config = dict(
    n_layer=8,
    d_model=160,
    n_experts=128,
    experts_per_token=4,
    d_expert=80,
    d_shared_expert=0,
    activation='swiglu',
    moe_layers=[1, 2, 3, 4, 5, 6, 7],
    router_score='softmax',
    normalize_top_k=False,
    routed_scale=1.0,
    balance_loss=0.0139,
    balance_bias=False,
    init_std_router=0.017,
    lr_router=0.0016,
    n_head=5,
    n_kv_head=5,
    head_dim=32,
    vocab_size=1024,
    norm='rmsnorm',
    norm_place='pre',
    norm_eps=1e-05,
    positions='rope',
    rope_base=10000.0,
    rope_fraction=1.0,
    qk_norm=False,
    attn_scale=0.177,
    tie_embeddings=False,
    parallel_block=False,
    init='normal',
    init_std_qkv=0.0383,
    init_std_o=0.0,
    init_std_up=0.0383,
    init_std_down=0.0,
    optimizer='adamw',
    lr=0.00261,
    beta1=0.9,
    beta2=0.95,
    weight_decay=0.0,
    lr_head=0.00853,
    warmup_steps=469,
    schedule='cos',
    final_lr_fraction=0.03,
    batch_tokens=262144,
    seq_len=768,
    doc_mask=True,
    train_tokens=820200000,
    steps=3129,
    dataset='wikipedia_en',
)
Below are experts of layer 2 (counted from 0) of a mixture-of-experts language model. Rows are named router (the router's row for the expert), gate (a neuron's input weights, with its number), up (a neuron's input weights, with its number), down (a neuron's output weights, with its number) and show model dimensions 0-159. Each number is 500 + 40 x the weight over its row's rms, rounded and kept within 0 to 999. Numbers have three digits each.
Before each expert's rows: "comes before" lists some tokens at least twice as common just after its tokens as in all text. This comes from a sample of Wikipedia text that the model never trained on. Tokens count by the router's weight.

# expert 41
comes before: "20", "19", "3", "4", "18", "1"
router:529555587493545448520475488433551488501455503452579431467528436538464530549522563545519456503495527451507500499529488441478542551492506533559487442474466495460530465430541544482519483498496481564476470507485495556552548450451429500524472472450461451503515437543520466457474553558423525541475438435534541575474513544498553485514449540502530519538559520445519557468568447500579502501471523533441514441467536502539514510460445529456487452480488419501434468472548473551470530551485503
gate1:458494523551555590513534492510524414410485521559486507578466568511517487565458465467543506467435484484510500452496510583462467483529535431488563479528495530538468524500480503524515567506508513464448510495469530504465498462529504469492557465523627542525464510441470484457448528470424495468516541530493505521549498454541484535566535474525487433527476511521465475535528483500501489438483467458557449560515416392407504447466527460512512494496557509499521579504458538469437482442476500
up1:533531440546543490450498530405522589462479512476465475521491476473481522565375548551534567446521528524467509511484440506556474562473438492475464462437498488483551524496499526533381422539538532522477458506484568535481458571457464548507527495460527488476415474494535555572462525500504419530522522540437475466484493513517542463442501494500484510489507453528504439477496515526574551532464556482511480507433556454489523472465520508490486492543480541435529451555555527511514522530507566
down1:483547530411498534532506474528517508499473513504428516449480538498465464556464499465461491470521495444476493567519506481544459486523593578547528565573516492468461446569451529518502409484550478442606549526465515453494441582505489428422477543539577462458598497495495530484523489515462409481505462507526527500477482512505460542506508464529506567481456474523506477485460504494491487396430535506501510513495549463451479451478443511475470464469527513435501507505403540507514488439520509
gate2:463510495547443496577520461481497464488483537451448424483481491554556501484448490536515489485508495551560471431522498534461461455506487495570490562488530497568439553543467503474508462533558559481510501565547447519500514476522587540446501481516552546502495537502482517409494428456453480477549450545452490441559457498553511436558417540545466547391456496529445458503508553522512492498568474467490473563479490546468544491491535550528568493496519490556545484464507453542461419469474493
up2:483528515486502529537435542480475538434468512459559430484494444552468469559447489542405453475415470438539479492522510504457510505486519529519533481411525554580521502461473609465506503437469567522505480501506416492530524468463513519492452469510512481560511503503476425498443534498463458493514545491448510535468501514471533527460447497511428468545536479568527450511500466464556512535537497542499579457551502440519438521481521464523440479432486449500483389489505502511548497551530594
down2:511545547519478546539495544491496419452525499506538447524489524530394425508581513508553505473443554543516507486461500435426476463523449552461514508497448543467518499510457447507529425569479523489508469482549515465529531494506488510565549525541486466535448544464460540483476456578536493575511548483425477508535508493455484544489500553542541460440409535466457543514462571449457577464453521576443472456499503472521485543567506474503546579533526440442518520511517510547504448481502482
gate3:570491554526489493498476499528475501464432424493459485416498528546527528488445408473579456490422529518493459548504481466396489487529539488540438555513503497543422513511511576489508604525548519490552418514595490492502477538513472486468460545491524564477495456496489483524470477482528501510481505544511472531501479532493463492561472525490392552464509496548480478545439551529481484488489509439527525574479490549489552472545402496499443480519548483480460469456512510548464453448556570
up3:473525536477452412485503544508480473556574419498580542530535433482477514486581497487490543536524504449510462455541518516550551538471516465492477524511439517408491430474509513457615518478430528545500484470448541587456573517457471461469529450467495499476537475557544466517467420516508477443491386478547461449519509439519508478506534486468495508516532463453491506557492464507506475509534505469564436470505519433447505468441517496492537502443471534472514563524493481489597499522543503
down3:581402473506504528528463507528453566413504475562484480483524511536491501511509474526497523538504471450508530471498527519475555626493512550554528488412470550560499453520451539457547542570475499513453542516461474502527490514419531547522439474477465515551458535470555588503420549536516575488489497512438467429496493502554462519487463472579526493490509517499469528438535463535504478476462512532509466510539511465430531584468531505504462500514435547497446476564490513488431510564426510
gate4:478533505468585504456385547479498527538506578479467527535501415471480537513538489469450525556522473479426538390507522470498550482516478542535466498502474502504542533505524541502567486490553497512523489524506490499556473456489500599427531506480523560455476470565488451463551567459524425449498564493436515421535460564467542473484509499525569513461522386477514495546490505500525528490487480479511497517476591539521500534482475580489496563568505507468561521503470488463505562554454470
up4:622533509556514508538490446470560546392398504476497449463471547492433597475443521422464458514486496516459494573467478523503489495449477557488463441528517491512528539478489416461518474523516452474573485563556483545484534490490471517453484565459471474494461504541480527506480538540482470480520474486503528519439562499495535424488521558478523607532531549426494486501546488493518522511450504520486541439484566544506520469500488501498521437467507455550523427544509542565473537519507549
down4:552454452423593454524497524492556500444499457491534502461510389548535482432452471524490554469545508519513471514462538532539498528445484443535512488509553461561524480566423512451435562471517560548473508474491412505477536468388508517544451507450513503521473473486540521472491465503489561503438474441454523474446531487485563498474402471534477487523463535489572552492563475464507493445499479496435503489510560490540484501472550530460438458532453547531474507510489485422433487523489519
gate5:488502507528510549513592521510499585426506501495504550481470542424472580443527486483546465540557547546464534453476459556512501472535474411464507538521504442551472559599461436552478564499484505497493499491451539434466467484514479525464541500524544586488471506565489401508435465465497459446505551436471522482498505495462461495529538491489538433430430507524496503529511594508514431472543534473518520456497470481483537439518502460509517525404545476472533475534535478490449479496502565
up5:558472457577474437521517489572493503497466496547508597478559531529527508477496572550426510527486505457492491490471569560562487452511475496487474591598530571550542538524507564499491476492449497493505441514544528497463495555526441498577463515478440503479497508579439515520513433420523519512510498456491461532549544459493503483576563471490538535470453454464525452499544442503438558432477551472486556496482504509561414490471484437497437528568521494530522477470455515499483539537497486
down5:497487477544506510484447497493470520494499545525542494459462462398458440436462527478492485470473536540411485478525516433514513468494505460583516432525559567582518458462541487449483451534540452495485524507493450546506511434485454513501395471506524504493544468577484538431499533562530606464489582543534579563542513500468468543517514536540422562538524453457482525440508472478503421541439522439498548453458495483526534473507448539475483523511520479530481540482519451514507504484506562
gate6:564484496503531526460459496490472512513500516543437512500447507510473521527451527440471433475550519516523524522493443435475523521539521571512541539459454475450493576467539561496450516433521471558597451575548508492542457535558488510566440560528473500497493569478464455465488529446520465545490515525559511569443490567420523435525510497509487492465513517574519502532496438541494555419498501470514483497519477562525471425587488479528518436486484493470479452391439526543531456513522550
up6:555530474556495449497551456484498459510417484504450441461477514512474487480481530509484488489436513510519436583447478432431459466502468479470496432508512507440516517492486447516472531545587478484509463507501471497477436521457488431593542483526500503438521444475511439522423485478466470447560548549468505506466450399497517488589486500520494537449509557522491471434553497493519531517590524529521504569487475541566457435509492534581490522531483494419499432453490482592449482505504473
down6:510501609456495518452459470437530515498524504506463460516442582404493507500533535445507465501477522486509478560453417460543413454508548519421487482480504470528490566499491485495457521491500487435507491483574470460484477509563581483584625551547456499498523420512433430530530497451528448538539471510482529499548516509494518468516542502464526455488473510483496400529520511449455545577493525465504458435468495526525509481515510510482531522516507415484585461537492527508492524473555461
gate7:476593564501581514504529517606446551452503507415508502536478418506521441452455528544507491538514510435472458435493500484489502466492460463527504488484525479461553499539480494491557575469543484481455469497645514527444439483479513502476507536497471505479456463523481533516504504435537547441566430523427530481527453476599518559473507517563481537484510501467456509563507517465477569417578517508465505496499460553479529506431542570486524507518513474565484478521486507541500507499491544
up7:482406477536405493466464512428469478566536509581460485502497561506489547504541424461523542457453504519511516589458516533466513496516496557524510497501448529494448509514511537517477461486468513480579449482364455435527562507530558550528477513542516548478514500507530459458441467571468471498498570530567487456545476536395468502516478441429508439497490508534489520496457511524468537576487469481504446567523538425536434496523533480513464520512495508472504488511497530448539519459516568
down7:562518508539553556490545456463480501533501488582509483490450502523423498534515496456479501470556416515436499488460479492528480579518494541478457479474513488563563486535481541494517555467568587484522479539554467528548527506542412456494453545495487514519544460518477519520510518469494497525453477540502458492439459485494505545483559530437470465566530477546530544505527431491432523553491474428500483601522435426514481490534560512444445545482552495500489469562433610420466521536511476
gate8:509560473521468536507478449502512438434528535546477576523459561502573502531529479494494496445525483519535508588438509473420491499497483487468480505524483472521450490518409438512497539529486531471473562495421447464529427580527555525511564464516521480475522493476468490534536424553571529542513439488508526565570501499550426440477517541433498485461453452492547472479538527486425465512506471473521509511502482519479524532468550517467452474529576573508553594409471583499468495496513485
up8:519526477451420494506518521452495441579525474531492470457461508471461547436474437466447519493534476450508469469527568523585474541544502504471537592510482522497513538585507483539538551458521411525495509530553484521496522505574527591487550541471481523527549491491488497469569475513471466492528445528450506405466523513458529514486533478437450509475456537505457517472417597563413546530554464522520486520520544509552561505518527522484453501536486542448501492523496518478532590495474415
down8:549512533594513457549509460566508454479481477439507479545521478496550497474472447520530516534498570574503497528489525527537472512490435476445491474583508558443441521551454479474462507509487453553436521506490569524508514569541517495520498497545528550430506515493508447508570527477548493467467433531511478523544598482481490515539444446563614488501526499451531488512486522529542517549546567526547537519478456492517525481516560495529633529479460536513464405530519485536465572513456495
gate9:451502554573573514558463495559523485538430486517500457538528409534524423475482481447482458502544517370513397446533527498443515471523461445507530481458542495523638488433458551491508521476461474522429506510527510515446469475500505466459494493495466426574497518522582458447461529485513551482518482488546487532516483481546510463528509487521488511490525487517517524495470492439561557476542548480510536495497483417472472515434489500450586523464560492479479561574518456503494496474500473
up9:474487497520492501504578489485478541469457470523495528591489468495570461472495534499437515524501502475484473457527431477504466449474503452465441486439508468526534538495474489520489577444514548482530572497478525485470426550481498499467512555539489468536507580477488505469490502481523482496467482474506518429476458526554476487481516517583568576484479485542476511475513477484519499350596608488480558481502456530527600506468435471468579445566565511555531523519518450515517464514452576
down9:453544510531483490510471497500494528502477516457533545546548515549548474522470458569471480519441577530574480503483455557486482526463436450458517520548507493442495506496496466518469478474425430490546545542440541516494494508482589486517560555445546506503483548506484464476526476532445465532566554425544503552563547481527457468492442521532569564473487510428499505430442600504539519483515472566507471437496477597473531479439456485500525492493420545482558466494507408560498521456490502

# expert 0
comes before: "20", ",", "19", ".", " States", "6"
router:493559580475516456514483459430551505564529539421493520468486500532444528538514509527538466516502492480542518480547520447485500538484519539567524485478486504446512435439557561489501477481468463573508491482467475513540545465466453471533470416468451463493537464500518447475505549544462504557483518452545477541466561549446535471529502554535517535513567567446528532456577485505574479560508472520458546444485532536554496557456441485452429475435434443502442476456564458577474558544492488
gate0:432453594536480496518541546497476574492609455467539483482437473487490476506503471452543540460478465468469580504521454499472531539484428487515582531528518528485497473487496535498464544569540497494434535453450483485504500493482482473489507508528500513495521488543521581553585479430526467543512490566459563460488463476597509525441476504512437517510585518466529495512514480507520439535432503500446491539474398484431497408452470498599503502503467515528467458524532433460549494492455497
up0:537512466447411478474499480467455468431472536517538434477520478531493528551518512544442541497511462584501502519469540474543510417550530524491530510505552546518448418446466392472526471441532449411552491523490582518499445506478570484517489566485494494488403490440512508514436498566455513450436528501518584449496490531475483508476511522457573474482506517551473478439474500506480513473511544488498500469486534521527541576580569511479504460520505545465484564536543575516463480500491566
down0:499510536486463466512479499464577544442521498594433553524432530554448505544526480504542488516538525526498467467533503451437506443417531455416480472455468577510462484449552520556483461495557486495518450574460505523596595470483515500434433480511462508429514541437463433544562494533512520478478497456510505505517473502497555474515566480460523533494471515585386468484464444490559495510544492539477461471446521554499498534502464457527484472499519525507512544556527464503477501570462503
gate1:464473586530503515499514586394510463474496545482511488459496572517532478510461532476436465504546438419494442472471402565523489586529554538448505529472526454482456500508468513502476536491535533497480538502594438499517507498498452516529414412530489465554502486466485467529503501451461462604498509534492493473486511521486582520419515525505498530591531515395500471466510462502485519525472488524569518423500510510468513524470473499539530494443511539496439463499469556511529514409498471
up1:470604575537599519448460499493549508491559507531476498543418494398450496539509477401521424525534500442484443543556483507474444518465503489446564477496526513519524493513436556560467540576527540532503428534541511517512485511518488507450502533548560570516536467478535465487534451487528495483486493483465461460482534449502504405474552436554481489565530453516453494488550590540506534538482559480522448518533508532479472453471506563508489492533479448514482485513419523491501498463499443
down1:514431541490466504481487482619495482486534493508547474451501581491554476454554510548456521480445600515510523472482522518476470477511454530510611515502522503449487504547437503477537493453487519474471486442590547542454441489510515501529489589508503553592473506493453532533535500516470522494525503538474539467525488499476559536508447512591519509491477521483545430511532508504469552431465478492511510523429448551540484514451502524539549475621554527499525501468397553432489463492486447
gate2:421477491462458499512420522538470555450537560488530487498534476564507494465451518480436548488521527496432486482524490497476519477508538597537519495485521473422494517476524492547527555415565435533543554473509538559559544556525476465558500496476477482485434462514502550505474541461454576528411499485505517514485446464564460527531449433515506479526543543536546511472535556515499450475485481570418515494516513547519502543561464537514421543552472409508483477476460593516485573540501501
up2:503457509567466475476521522509481444489482528464491511446535463544578470552590523594492565527564498520481513528548467528525564492557501487446592498489489509519431473513506520464462519517498535479509550485533531422521509530511548510470499526511438518483526491519482475497512457496550583502468476431473550466510442460461606532579496502467579483535493525487486467466507519532467433503414486496420477487432400443436495538534524528514500452451543458549422536503503543454442476534534493
down2:440515437503509541534490489463483501455436454492441536543442530454410458579443596521457478453451436528509480513542481424483514420487578495546455517481505469532510511467544511515574470457448501507536452508506522485448519489543459486541528463484493484469500392428541496529496505469511473491567486408461457553509557519480535497504495478513476512494472478534526554482511462493514503469508510490519524464560631488548467464496409473537517478524517440486434484578530495548562456510471517
gate3:530533375517471542521537491494506491563546482488497447496511498486490494508502526554535502475512511538511501573493509457469504408493570552489516457498562465525579522519468415544540466515511537492543476549514503488508554529580485441482541506545546565489472486470484560459525497525554439538475547474483451461490506532549400480474532524412462502469489519537416427520528515459498461457537475524530530543567493449495501409615498472450407485476525524526538504572488530524502490451486518
up3:546509494497527543508472497487475527498410549558502485467473516526446524539447431420533528519540544512496495466495482524531488488512525524490394469469425444555478555583516516445509477584486559479541452463559504566552534540527485474484506539517497420407491581411518460505481459507470441473561486448600533499557505494479525465490489508456438517469502562548439506555420541522527511528491476504550500532461486536445524484502509495507453462525594465509500508536438491475480528457528460
down3:517530481460504540531451473502443507604480591501534510419482470501501484538452516482438481459513483414487441528556532458521454508579511516520531495463546521551513528429547487494466518505502480497463498481550525488551508529502455492521518537596448458447475422532502507441403495544499525539555509585527546556497462479474436487527509413513464481557457552507461482504498480571489518528502494489535469495513587464489578431469485498522515571519492470508497490473495539552605542426487535
gate4:559457468481450484413533453548517526517484453503501533510505454489449538497471519526534453556558531527528547432445445417487516457523516478465418478495546474527520537456503503498481553473561464520485540499465569494467508510529534493492589457583477512555462555536527487512493536533535545503438493493505523499540568523450558460536534468475460545501532485503471445484576514459464545476457485545442534454501490486506492521523549638469403500588427485485523494474464547514498550537540566
up4:552493414425500466539544475503518532522515588528502434383466454490483466510473467522457558518516484547477515507534442524566405524501511441523409469478549529506567553564488446449494545434474545479472530547542493523546458539565576530568495540507464512458463443514459576563455500483515534493465500561478540501573509440490498529480490546503532490501479437562520519426496456482479491478502524484479496527515471458519497552470481470459455566481485477512522485401448470520482488475538491
down4:481471485540490530513482385466495472482480481453474388547523532406564477511542491511456467481512461523567508549488498523488480480531526522521437495486577511459513508486439464567509538423537453416512496465506518547531479519476529485568467573483509517552509463514488514580535496456538431565503472530514482517523485550518496557541484572535465527503558494456534547490509573459553533475484521457449496536579417531498505521505558513548519501478403477474426546458485524512500455566527440
gate5:511533542465508536564483512514431489467527550473534573473494465481497547406524453486565525505413475432528461464443441559469494518464421536545555492565463512496479486528479516515498507502435491586513502509497422419449491444472497542400525500418568501467580495531466460509558443441499486482529409482509567486496456550564532461460538452514517494550487509513469515486480525471486513491465426498541464534545499507458532465491510480535461573512493511509527564493461491526478557538459559
up5:522477489503467535509520539465489528534491452565477446550454545480448518478562441466527512502512515519515491434393567502505493516499530454475566514512516447500465458493438544507427421587482537551570521487456516510465504460501501436492579476512589512481497512457515569524451471537544494482547526525478506461496545517566508517533507466460466485449520480574461531528463506500539546517512549501554460524501464545511577504572464500530616481477578529534552579551499570456520461480472556
down5:480505538503552502504528502490476517459453533496499566514462522566391468508460493467481451523452504537463535534492476554483560480542511579500496472470554501442518455518499501485520478486511524477542489450464502550508495453530480508511497420523538487452445492488501516506476527500564536516542402453522516486458562455530526410512491514596456489523552481382502559429544504519491467499483495495550544568482548552403506451477419553572530498438606470533492524486565467466462498501445503
gate6:513523533554444445518550519507522454486560472517518486560589611483518375595469478533479506560531498521473547537445459499599505505521443424503488540486512472515469498532516410512531501465476529493479453581554463470498449495517519454473407500501487538511559475546497498529487468517452477493550457521521452451492542458509538509489531565469535481498523464463534550546550431498496464520534456520476510500506469500491469452504554503523524507520461599486433451476427493457419490472523465
up6:486531521486483420593485478470517527481510548483579447504556497526449477519441512482431420540460510498483521489481475418490545490435482592560539475522495524479542507500519500456535502396504501508520464500460448496512550511522483451512466454518435450514498460513487468490496555485533397505493481493495432550497541519522439523483500523515564529458444475523573550467555463457564507492502431591547523490507538507509475479499517496503390580518434502511485471486416515556450494443457443
down6:454492475435513576453560544442455537489488463555490550503466451480430538521483597455514505472488459536502471433547479500425511482541479563564485430508482517519539448515560476521517533477440452484492496485480504533462528476519429525509527469523483463471452489447528484477530501532523478497497501476516428484519587503460499474445504508516499466450465464506537610477562492535576468480517500510443511554572566426510498485384477544482463563509534453493467558460574486527523498425489440
gate7:476543403419525583511489491434501426504504474544493446526568528524492460557492527565445492549451425525466501500445492502495513520493531506481598502535534548546486539444442495512499524517526478460480513471463512477510518532476510464522414485524436458494513489514535485469520520482481548506493508571420562521500558553524513494504414544468490509555509497486492549407558539522473517488502490488556534456516465547588606563520432501456494579555470514507517532552429512491464533464497551
up7:466543445437415486534482559468603487479452541511573449437506495480481505460563563508465469494509455489514515478482487479537525492592519538489574463532549518451472515453459547512553545499579446550524483505497527452491549443441547498491525565475396495514424517499518516475471562476525525508506530508464540514491477568579534451491466500542486477497505475497467474413520452493493509474486503538588548464497529516536471532575468501459447536594537482466463467492535482541468443472431496
down7:542480471550524517569481509531438448487479467454535506474490510490506462543459497482494477533518517547578547612490426499553496507497487530515414497578448506512468553595433471534474435534584447534577512481488524518535478523520431514543486480466556553461510544444488550518509527460466477539509496476502467581461509480518502539523461547483490544485538482403562494461517473513585507516507480523501517530532507515454395545501517506537560561468457445461436459494475516532507461420545469
gate8:504449497486510531536537460513460527506546506497504472562516478443485458514490522485425496444427478506385464529569428497565475484478476499458513564495587559435502485558460528487542484503508511396493503528511502570501446564536427497490469492524504568449477457559510467467491432455442460481491492499499514468525494567524405500518498519481533501502419458533533517512517524558465492516541561460507452559450478475482583442461532547477492526563554469477509550545457515465507456443481421
up8:445539538492594435388467544585513442535574482504475525525471514482551521468548511467579483460508492422595476435504518485491448483510493519539480472504468450494480558552516571503445483436451540546525519521488474397474507520538455474415543480509505496569562445520507559480592506489517515502496558513539406517526512468444502542499502542536513513468499554490469499464493517439546480500514482537513435507580536505506487484506474457543500419544514472458473548513517548526468530516481492
down8:553512484480500478548515464478557475494492530494485503474475526521547473508442477446489560509510533530481513507579556540545439531542551503486512523539486492487446504509446523541463487591478485442516561597506470462518521466504529513456441540459466550471533556491418491451456420542580510525487505524513478502542475582559497402493516488440481438553544520475531478549468501488427490531519533504501429504473415447480469505467522505487537560487433506612451467463511561517489508588568461

# expert 13
comes before: " |", " ", " |\n", ";", " (", ":"
router:558503506449534450504482437442531539519490489470514477490529463576485534499475578485484475477495445436531500461541539532522557511541527514558505406501497482468551486443513534444502475523466453558548454446452447550581552494474446470520482431466516429527527461497462473521498560522457512526426482492541497565473512528459512477537493540526449530533538564506534555456594473548526492542490560525509565474532520517514534507487448484518432472443495404478454477458500425586448488547534452
gate0:506510535528495498525505523456572480533531459555396419476461471459421431507487477534541475548487535444489468464526522515470482488451439450470482551470503490508505493502515463498495488567518516485473465564552576471401500436506571519541477482516502492522469519546432481543484472458493418594512453523484412386522522416518478481470499515529557470490441464518491541552463553489544516497558478484511470527524495546507471430434470531440556499539500518525592550513506475531521516515467453
up0:490489536527489513462498463510478549537554544461531478436502465557526567444458557561488475437475544503470509478539519529435518480547517525592481464501471485527521525524529471545550504431430445503559464462513463520484545495467494482496490491487578513509548474526440466541514513505425450491495463504508555544485509533428485464516457545530469502532549543527521549481526424484562431574523510505492534458528496579533513475477399424528503493437497503531512409479532428470493465486641472
down0:515483499500591504475547493503501584532575512482504482548480476529465477416464541522468548433497520570552565436549573556475494485541442444549553479484475455546506502467457522481539532457467536456572459531514510542549461451488473499542436481527512495540490541484446467517538492422472469520558562489524500503490433485528528499537437515493528561539471482503469501484494432462506498488567581558492516537435510458482432453481518478505447462556548557529445428494498556451526534513458415
gate1:404460489448502465555546480583483460493503438490467539482519522512521577509562511511505534479476527538536534530498540491511412474472532491478540521561482520528520441506493436515463427542493535475559545484448528488491473476470564491514576521440550527430491531469478566473491488461427584515542551569527450439518474438529475490536514430482499435446556460537500512507517500497529468533476493560552473544520516481560504581550495489463579516456457506514453566405540500499499483453443546
up1:540478449446460487461502573547487496519541482494476457487567491479427559535544505496494540547453567499557565505536517462511541519493502502539503446496497587505562473487573459532476483581506465524517439459515556471477533486568553482497489520481576497517489434501508529417421515537445499449480579504465503500554539455531511482494467468578432494503591519562475529533494487481541513487546476445553504468513570486561546601457493477409525567492510504484521473520498477491562496432512460
down1:496556467433538423505524514546452456440471460516474500481480552516444540548501450464469489544543616502473551540504562462411540524459504521540555497504464523377581559497551511514503438496544522531489418516558498503463555473494475474475404491530540517542476516508521472440552439522478541438477495515467441464514538477495539516557483472597541480499548533544498567591500570439493446495521494509486488537519532474540475523521464520474501529524455526541470461526499473489492488471459516
gate2:551494466457507479479484448503517490486460587515529507488477484517497490493462539536502474461509521550503516522500440520554525494438492518513490482524586486527478569432474470561510452508520506500562488558500490531446488489501448491524536586507503518570473483437419491480541534538461451503500466523516534567493490492520541416446526551542480531525483473499445382497541441475484513516559462501503520451509403575512431541605482443549464499525455580588537541487469423539480428518481454
up2:544483495498509433461449459470490541540406495462476501427546512559542545506547501504505547486541476442575502496504423496519544497518462517561487506451494458524535536424519531488535496444480540570518439463498513495487496528497482561502492521471451484615515485463446491534481508488503498507471569464495567570487516428510574401493569532545486526555589488552464486463564450550567517475604522557492510468492460533563491540421481499473489504471500469479534460480533474473522459549509464
down2:399537503475497530483518516424531569516479502484472514455476528449556473470514433439524528481523474522509473531553535423506495572480438465482468530582534578513424485488477415474530493521448527513526458502512525456513502492505515497508518566524474484490491477449493531525512503505534478550425481453466472437468547528530534486553534446480536476501553545581533518526531464497511475521480615517571569436495458415475469460526598518481490512467530470515509592477556476447511408512483472
gate3:546488371481469558443528521489498536469515504451524526518415545485475440547478491524499579504527517603428494499538476541581449433449486487542475537466549583468496498508496397525601461530495482479454534564521526500498466506469464503503500514506488523461492467573531520533481450496562524441543481519455503575506496480509459501498537581472484510436504523530553501486555462514486485527553524507563460547520480499493520532460507511506573562477496545568497522566570454439514450483477483
up3:428473428524495509446488580433501485518497477551488542537445490534470517497501475442514488488453481542451482558530523475509461425622421441528537455474511564539517523441447578472529476506544464550434485512511516559457553451446453545516486582456477517452510531510462493432469437524450562508534578480509535508504496473459528470448525549457503444555596493506558538465511476525444465525482530432541507507532550464457469528529563528515461499482479492534523491517490481507542492457450471
down3:496490502526516428529393475536411465454464499545506505457524485538448484490562481559477483519475511497551534449468493501474517500513431558535485522500447583523511515489472495479549513494481427469520485536487460448518512554485464465484534454425493554445477482447491495444457557499570515510527520485485492442564480520557533519376408529535460440495463489495491592517477530490460553459476482509515492456527437497591542478490540512560567532500388495500475453484511425542454497505477511
gate4:529438465488497447483504431542510477462510471523555493467525517454527550502469486468498543497467523475638530492504469497509448451504457482489533479547484492529469560476495540505439560531530564602528459472515466492484539512481436506460506510561572535570540496432498547501587502462501599479454446527424441517556460516490466495488467447420527519511572504503468507417491483490559533509486567515447516535496507425520548538462474455474492502487446470523461475546502488445557551421535518
up4:495533513549481581490515578487516514508479523495425535541461511515434424526479482470546476468486440492427472467505503496459464518419493495511462502481478538442495510542490439485547494538469455378428548497456545488510484482478566507528559496446394487476424509579550492490430478508453423501562560443518493488451497513528477539505519574515505498483432451503546467553510533482439541498484433487517476511469455545485445458550511625540494499510546503520531531516525480532456483518465485
down4:567462536500519500416492499441502590444486496446615501493423452522455434527530503536439543444506492515514497523506513518497583578444500494515430541513465532455537480479486481483559411547446547482488519506455512551512526502490517543522529513493483468537478538492511539544451489512415493496525543511478468510532541515606478458475535502476452518513545422411551501479446492507526472468496488479475445500504478469460482561400407466554504511453559507546517491515479483479499586526538519
gate5:554474520445461528559499532448532517514561549472531497496534457486479578508480561487436533504527558434562510483560478552496519579488511555524532487502523488520524492481517533544485493505492490488509454508496477546510484432494494460528443552515531502486523469462463493512456547536571557544468538481556426597475577500427539470549502506508484535534548549525560591464488528549583539535549497547538516467442551463522587512491511495520405538477472487421404501492506483439552482528443493
up5:588519504549490400451516458485559535485484515539474495438516391498439453493504446510525429485515491561530479495482512531552488505475511546532490468497617542506485490499481500471562531515531512554513558464527487537532475468463460448479498557533472533615537522449544543569465521484481527453511448484540528507521463462539543453507471519459459547504491524417445466473509491478460502544460517566487419478458453466496473535489529501483424492500445515530452557560498547611518555496486536
down5:489532538588447466484465517410499515481521496487437472608567518455543451453485468485475535544440487468462437441498480407487477509499478443492500496507570497543425442508519496464509533526494477503477455462497511521574470487515460583538456531476504498525552521563549562489497542519511493422435482509563489492483487554481500468535494535481537488568518467527525514466517423464543432541576491447493534475492490585462449527482577494531538454520543498473501593527541495533517471499439426
gate6:536535463561525507474530478490616504512428497563568445472509480474427534458538460512504471461507493478558490551480487447536445529493475487459413539503574493526512459431466502539429486525562501437431499455476480555489443437436489542525451510498549530490470475502479479512446441560480520508454529394462498466540501475583581472466515463496506516447514492518526509506475495513487544509504503529444561532417469492483513513505432514566515590526528566478532501568479460538451471465515535
up6:506496492499494516550473439501595564532523508555521450505536548480478508456621452465460562496544497525477510510496529420499443505507514530460505504544499515564566532470552493437487511473476471492483521479519398515566516418478515506511447499486520595496419509482548504471471458532526532499414493463463576477493498529534496435537542511558545521496558476525501559471497493561539562528500569519439491510451549451559467496418560458481526481450561523498405502517482496505524435525493503
down6:560512450525523483556482450499521467497502506493591481521490446497508428483518587538458498484476482517505543404501503517532493505535543465496509471462488433515470480446563513541431455539436524583452584539472534491509482521566417501506507433465555513570528526439549474441496562540422525508484549555547489515491464540457504560498581574506493465504487535472450503442424498479531462502516431495440501564517464511433510485456507488478522469553466520580509470490502496470483512575431495
gate7:516498520507417476500506481485584545433546438539481480511526418474540510529515513485550482470514486529555533503491551531480501430359441511503491576500507601499536567558413530491560488462462553498486444489494485452522518505508470523538472503482565540485471497524529556500480485550507455436505496523471477502467554546539530456521574505498475482494470498542476479451520483475506446492568461396422447489442460528512489455545469477503437493441465558481550554523498532513561445516557503
up7:516539554501528532567452456533501515483546522512510514620449556476551530549507520451528497502571474486486439528490535519547441543570471496525567504498460487547441462522523514511466485457477463502412537525527422474510548527476417519483578510491478468476516536449552492520510582481483463557531459448511458480403495522487525523497547413396530502497476504559471545536526499540552512546457484442550484459519462491502531506511571463526455447431534507543435531535480518471507514471430527
down7:531504495491566508479447508544506437518545509523511549520547474564512459522463501505509436481558470491485513471537456539452498510524466503522599429505515454500524561594459606467520567500518493547505549516540489521497475518519452469459475551552495566514510527577496472460505492466504535390451553488548517534562542523494486493540487562531448546510536537548536464472529472514487448465498474464512468535559439427512532520519454473542510534579515480497476533516457485545407480496623426
gate8:508563461527491535442508512404531575489513449533546494475580484528412526512463501525461535528476491448423478434528476513468509523476553568493470505437542519483504526536431472508589494555497563470507529494520430537525509514554493460456543471608535480561516500439472543470499467503491421566513486526476498517460503520501501491483499458494422522505498551463568483459537574540512544522482496450518527505560490486489536452537510574430461437524447523474499534519586488549484509416544456
up8:527502435436514552466476452533429544486476455408489517514476478592532567474521520536492540484451591501480554539524536413540568472533521496510534510520493521489562492497507479500584502511398467463531484527511523531502610529428514465482484520494504447509533480499484587495468494594471500464436520510507544538547506508420513485489511493484490482519552523533446541569532459555530544575534455497535524526478565504517505552505463500585597539513563511471491561503502450509504482510494483
down8:503463487594441491527466479488544475544500488492532609431458496498550505500481457529529451460510498516465472512533401606596460560535499489484466503495553422538473509500481466465491493400497459513514529522411543548478503545508446432492454448488503517475499496485497471512481525628437471521470560502463508537507531441504590516520492507523514535528570499464494387520438448492511510512563516486516498470506462536472494511528475605510519519443506523479545491473476512480506513553490488